Experts of a small language model.
Experts: 80 squared ReLU neurons an expert, 6 picks a token, a softmax router, a shared expert of 128 neurons.
Below are experts of layer 7 (counted from 0) of a mixture-of-experts language model. Rows are named router (the router's row for the expert) and show model dimensions 128-255. Each number is 128 + 32 x the weight over its row's rms, rounded and kept within 0 to 255. Numbers have three digits each.
After each expert's rows: "comes before" lists some tokens at least twice as common just after its tokens as in all text. This comes from a sample of Wikipedia text that the model never trained on. Tokens count by the router's weight.

# expert 38
router:121123144137173114144166149146132138146164150117145144117158139125112115139175170165055171125121168163070158070107110123091183151147159104123061116082174125152119116119120149087172144160121127105092136065188163120086097151113123159156135125109123141139126136127159091209118118143170111111179145124143119116052154114128117103042086146121131119187109162102148122144169135206114112160119
comes before: " the", " a", " first", " second", " an", " well"

# expert 41
router:062121133127170136133133104194115139158105127176078099107127147189117120150162000142157116071158098170094120139140130148116123134172090116139170091142144126192107094133133188177127115167115128107147160140107055182113137124160139132106072185065111103127156193145124153197148161132138113105149187122129159128108103143158167108126077111070125161066146119127088133107090084184143144124076
comes before: "-", " |", "|", " |\n", " %", "|---|---|---|---|---|\n"

# expert 26
router:133156122177138038094143137143156121074152127131117117120095146161175144175172182155108064176117124141107113154167141173148121147108107146137090125131127109072083110084118080103079107136178092137166123131151176074091107074162132063122084157153116154083087141158160178123108158133147100166126128120112175090143077069105189127120101134115138103123157147117076167156140132137154089197093
comes before: " in", " to", ",", ".", " and", " of"

# expert 61
router:114120087201127097126133081088166073090068154169152170176085158133107070132133083119155130162073164148117075115146118095161162081163130145108152161153154092146130076085017099172114088199087110140115154190142118128099166154084147153105160160109123189028151064116116136112139136136133106140134126131123165115082120113150080099143170146095102176103111060146108148138061138108106150150215
comes before: " |", "–", ".", ",", "th", ";"

# expert 2
router:099157107149157088183116083221133079142120116080075122128173147149179133126132126119126138095111115174146218173121144179170135180110112129122135143174113154145113094075109147133107110132166157140178106151121117099110111163122104086119114156141152102143191149064124177128119101122116089103144160097139103119096091084135131148117161115118110138102122144155173107176156097097165141089063
comes before: ":", "\n", " of", " (", " by", " name"

# expert 20
router:163110127143125161112130119161099120135180173079114110139110159105153077147135166155095085133139120142128219088131092172139120128142099215101045121114124150156115139119106136079100160087117102129115077171102137120098150089139111133111141136172133155145130158167152134085103121166167130163169122120069107131192102092115130118092130122083158129165195169109142185089160124131206125203152
comes before: " the", " a", " his", " to", " their", " her"

# expert 29
router:159117102129160154165109192191088159083106145138138143083128120118173189094131094133123091125112163129117124126140116128072202124113115163163145074122177173106111086096151126135170112120114149119120125124151110189103146070155141157156111115089152077190141118141144175155092116109135222154122170103171171167111114138138171156183102143143155106130161131153114124147156132140095162126096
comes before: "|", " ", "-", " Total", " .", " —"

# expert 57
router:144094087101242084122122197129146176130154127085165062143121085136155076095098132125173116123118116122067129083152151132087148114159151113121135139131147167145173113130102123095167174166162176087098189113096150123130145165112139143103149142112117115106134057121098156131149121134136163167087108105075140111109098094144119089097151104154160110178138122158099174134090116090093104141126
comes before: " The", " In", " He", " It", " This", "=="

# expert 30
router:165128145155155090095133103121056090059106036168175133127073152089169132110126106123115056063099118092113074078104078092133162054148102108079105139139136084158120098100115109135106115181129117117126118194153104116110167135093091143147121124139159115056146118103122125152111122125168157108159153126106118104107104179152072133118177101153085176084091091113120149198117099102113149134124
comes before: " ", " |", "0", "1", "2", "3"

# expert 22
router:190074127189068138119115141128081147137177110081139148117152190130143156142125153122152085170095109135142178135171172154087094133146150149114096104152129147103120081067156126092132076091126157123094138183096162095081077088171156119138155154173137173097129114163129183151127164074179123145140164149112160059131144104133174110109075120134116094148183139179113120130133149063140127149134
comes before: " was", " be", " is", " had", " have", " has"

# expert 36
router:112161116116140070153123119153128151113124117086145103055145132175127136166134095144123115167142108141155187109106123153130140146053071063090119128137121170120152063089095093105095133079129095153150176107166089098075101136114086110116104141149112164108162120135109143074151108126124081094113150139124149157110163122071140164121118150145149139104073106105127157161185141149114117124096
comes before: " of", ",", " in", " and", " for", "."

# expert 48
router:092101123136086130093133068081174129120093085180106171124090163220081104090106155114126155106152078138161165187113122149115111123070114159097149127157101113110142138172072105125103133154107109108136134149174170119103086163103144132098115122108129139070122163067141107114185108151085133139136101136122104171093106139090093079127144133123123085068156064165187150135114153082137122118164
comes before: " |", ")", "O", "E", ";", "U"

# expert 17
router:186140080173104159100153130167117158141193159095175108153123124121131139213119144150122108186131124142105130112200143186094105132088147127125045079101100146102131118167115160083066103136136126158129090120129173143134133132152115131175170117167146127092095141190167137132095190083154152136125103172136150108152164073151200123090110095142147098110180163123156147069135127138147118129153
comes before: " a", " the", " to", " that", "ed", " an"

# expert 50
router:161139143146118064173144151182124182104041154132132082112098088133156085086095032127111211153162101068114063141180112095100138091107149139170140078108150135119123134103088122129149092129126119132128103100097111168144106127139113133119122107052125112120107170191139181131100096104140181128159127081135139145099146098151138103176162172124099121149138149104156114101143160158161116112125
comes before: " ", "-", " —", " |\n", " Chevrolet", " Nominated"

# expert 44
router:106117083155172074195215139125119139159156174115091116137163205131135097102130070127134139107128026132146080152214176115145127172174123114136158143132122082219099137134118136157143104139100177158112125126104144126156146199140162134141168170093125126160158093139097114163123203166077098087183125118165145132155108111213074117113125089130146150078155187122163159125131132134188132112120
comes before: "-", "=", ":", "Personal", "|", " medal"

# expert 11
router:141115164119159078110170104065146129119087115185152185122097082146123100166153104090149136124143124117152110149119106109138162134157204176176154142179165132122147105164117143189086176171098116138107151108118151154159147069124106139159160158066097157109136090109135115153071104121121097061136064123113178178143136174162102101179118135068152150120119175122139119115114224072156147147158
comes before: ",", " ", " century", " July", " May", " March"

# expert 32
router:119085118120127125160179130186146142162048090128128185104103151068108093115114106149149147154098162184162129185117088100110091125104148129098139151070145096120140099177133063154129064091104217102100073123133126126147135149106137108120136142122121162154172095114141174146164125146091057112154056096140154111098080135172156101130173129127092127189122077097139148111109141150171091110144
comes before: " ", "201", "200", "{", " |\n", "202"

# expert 59
router:097166131124053185091135168101101130152104100143115138154108146121118144127141139130101148116152111091166117142139132138117127141097079117101127116112119137073162154154196096129138140103163175142093114116154134115135153171115158115188090090161090070081157139123127131086195098129163150147141144090065115191126153130058225136118165088145139085132078113127138099178110107160140083124136
comes before: " |", " (", ",", "\n", "z", "i"

# expert 12
router:120133126088187081077104212133147129102142163157093086144077134135151088151097102115130142131130112150103162108163140106103122142174126141082184130170157158128104100135063149070132107155131143100123111127100136170115105079128180098086073118142139111209098095118141127142133127156096135142125121117181147140163104128047078111160151159162165171135066094176101132094123102172151168099080
comes before: "-", " and", " a", " but", " including", " which"

# expert 46
router:191098159151217059129152047159167104109168112109131092098107137114125116155127203144177119127132159127137131121112128142116118146135157136139002145131140141119106069115109135138146110130156106094160144078125127085099149097120118121114102139207077181107118108137149153129113106133134155080155077123175156147076096177110167142173156203077182187158132115097161155131157099094136158200114
comes before: " of", ",", ".", " to", " in", ".\n\n"

# expert 18
router:142166121129140125104121121168110107127160105118200109136152130078151115136139147182141097127101127132065163078087068115154136129137110154130127176132123172124123122116083193109079152176161170108110081144108148126179143125107128132195133131110118119202149122079135105124104136168102104124131140122124125086174106145122091137077139104125147137135155169102110158114140165100105126177143
comes before: " the", " a", " his", "aged", " this", "age"

# expert 39
router:115160091140117078129094111162110112105147126083185101100124138164185112154142169140137066172121156102117135143170135131156087139102131127138108109138069121147101105140085089137078084129104072149116127106118143155136115124145109061171103096158139158097099114199171190104085121125082129158135107140130139141169125051065159153116074080060113127124165154176062109106144106110180170152117
comes before: " in", " by", " on", " to", " a", " at"

# expert 55
router:179067085134151146075109156150127099096132146109112080125119137134160152145142135129193064121118123147115143088115113126121110108140133102136102138123183124111165046149094136063131174126182100154129179098121152146189131069110102141164150173054109124181120067206122156148136116091093149162127127128081153103133168034103103122103121139089179108161118185165118183153152128125111134119089
comes before: " the", " a", " The", " his", " \"", " He"

# expert 1
router:113144126164121128197148096184016092081088108121171108102119153163169143060147115210070128137123127135111077110142104112120179086149142113133138124125178121178110123072142082151133152112144130144142184150124063122096127134101110189129126077129153118066150137044123111169121077115142121081098176125150114143079118156226108148098148123146095126082166144124123116157129130111152161153147
comes before: " ", " |", ";", " |\n", "0", "1"

# expert 47
router:151148137129063202149140163091118145147118112162170126123138145123123124122117136119144121133149133089135105175124106112105129188068158141088176120132064167064169123096165084137155173049125154163102091096162120129137154159059175165130108094115061074150180162098132138090144117083122102190141162106138118171113125149087177201202123108113127092147145098141122116104143126127139064157129
comes before: ",", " |", " (", "\n", "a", "i"

# expert 62
router:155091100111176124109095188142123117104033080114150140180114104133188133119109075109134144116091062107101107111095136129127189085160097110135120150170153165169097125103090132125143140154102117153089156113139124131069182164147145118132149139177149130088165120077138138103114125133098136140115136092105109147099123127201031098129178152154097127126076106142145160176067124075123112112199
comes before: " ", ".", "0", "1", "100", "2"

# expert 16
router:180115127123154133187148143130130104134151137161145140099137091094122139149070068073143153112099117150122114067163147090094137074105132156118159097131179107179123146160128168138076123183136160127136138094052115188114147124131110169192174163077104136183160167142173108132103140117177105081089106160156095124048182128116089123106162132045112182117126125133072157120144212140120128087177
comes before: " ", " -", " the", " Born", "-", " American"

# expert 33
router:117114118095147102109160132053133135113084145128133194107144125160018169067189136172120117158111138117134102110082076156129169131158099156187149116136159123147138128118093166171158179143153161144100125145123158105113106100172067144106113143080122122126130119120112151169070092177106060114146135153127105129131127117164097132102115153139066181112057153093142172111121184145083135091141
comes before: "201", "202", "200", "199", "198", "197"

# expert 28
router:150120125112131113129140142141201111161109184157141124119064141137139117123140097119104137085109146155091047118106150175116176143104132089182124125117192081173148077108091160116173110212129122111134137079137119149119108103082130189138159152105153170179119152122156148144120117095140123155125157164128158075111123090145092150109132161150063148136100107121147169153064158130128141074156
comes before: " ", " |", " \"", "201", "200", " The"

# expert 15
router:082164165144142105120123089126138136123121127145128179118129175072102167088121167087137165079138148108131132166127106135128133089134097155143076123139141068130092127112149133188131120147097149091166103097140104158255095116115127082122160140121142201087134116154130071150163093137115132083101123088124108090183181072125131078142096122152166155133137101074061106091124146097202104107124
comes before: "0", "6", "9", "5", "4", "2"

# expert 10
router:133116121134173118091128083135138131133149089126142155137109165127090148057135128136160133166125112189156110155126115110166166084095087145137160126120133039151165082135162112158147140147113110155116123125133162112134107157158128091126107078115140142126099134080174168102136126124122152125081094121073099159094125148151084128135112131146112114105073086177157120106052153128101158145152
comes before: " |", "0", "1", "2", "3", ";"

# expert 51
router:141152099107181114137124158146136150151154103100158097125165088113135112141103076172116135112107121074071112106105165099133147073120123143182120179104119146151130069149115128159160103177128140114117118105129161123121157172148142131149108156058196123095114121143102188156147094168175172086140118104092130057164151107155071105156109134150139172153167156151137167138067166075165188169073
comes before: "==", "The", "===", "|", "In", "-"

# expert 27
router:105166139192128105139163102143169184137134180073158087160159121125159169082174132128172148145144166134136165143125139142144163151124080111108132114138124201105146162146127102187122173062126105202114107155084091150139149172132077082125063159157156118106137108159122150112131119116100109086186151098148073160070128077119102172144128109118152188154116140124152165108215127155140120118113
comes before: "\n", "==\n", "==\n\n", " ==\n", "\n\n", " and"

# expert 49
router:135162155090100054139156096128140156145095153143110113082143140178113175108145197126079130124118139113111195146115156171160104156087145113092119125246129156083103127139118083128048171109142096137166162100140109098080084151130128085124069130147126143088175120135132125089099160143112118115120126137155135117124096096098146136156117174164158123105112094111140161151118095091119111111114
comes before: ",", ".", "'s", "\n", ".\n\n", " and"

# expert 35
router:160150112181151105147159113177171136181166117104143081127129147114168126166164168173140082149126166114103174105125111157140106154114094115145092136140094192106105114144081084144120087107108060100125162179114109108095140083119110069080106153184153188063163141137162083099145116133123073148096118111105154147091111159103162135186145196094109192148137112109140134147146139070101121136119
comes before: " of", ",", ".", " and", " in", "s"

# expert 23
router:118217125052091149145135157175120156123079072169133132086130148175110168116155108078129136140146143121135171170089127156149135125046110172086146107143140127097138147126121113149112112063129139148120149167155131093109113165123063113099136073137076101148180150099125130125119137128099066114162146109118130153125134125101210168119125105124118140125114111093144140167120058116094101123140
comes before: ",", " |", "\n", " (", " County", " and"

# expert 63
router:151226116106145134134122112168101122129122089124174122107210134154134144126165116065090171145141135138091204148122104175127145198111084165145208092119124143074094127154090138013104100121176149101140163156146087153173125111124077115097101103074059142207116121140156147116114121142070113106142159152147109135180159159050090153108180108175126078147104127090175120163167142100121084120102
comes before: " the", " Representatives", " New", " Fame", " York", " Historic"

# expert 5
router:134067170133099104126120138117099096115173108128176168146153106068045067113171131103089131119121145168100144038100088125126139118200132147100142160116184133126142146145116149113179082129080141066159123153114160104131132144137119131100136121121128114174130071076104086161143122169131066054187084134089097134162115205138086134051159128134125095180072184102160109120138127127167163121097
comes before: " ", "201", "202", "200", "199", "197"

# expert 13
router:133110113170222119153135068125094123153161053122141125099150175059164140121167172143193132134183100102131120129118134142112164110086096129154133152158103128113115148110127131156131081163105096128070095182107141170128113160121109107155076091120133143071093149135169108077140144091123134133064163049116135161104132097138125098143131100150181127127134097130096141164117103026142163141109
comes before: " |", "%", " |\n", " km", " (", ")"

# expert 43
router:158141148117159080119090172106136145148133137174129063089148147125122099145104158139095117127160133154090169122156188127053127117160198154099123146152165208100126116114065168087150162146125193141179185122103145155097101113137148103091127126172080122162103131119107156139145162116096149142141086128189140107180096106068116105141151121181114147128062081182122133089162137113134137103092
comes before: " the", " he", " and", " it", " but", " which"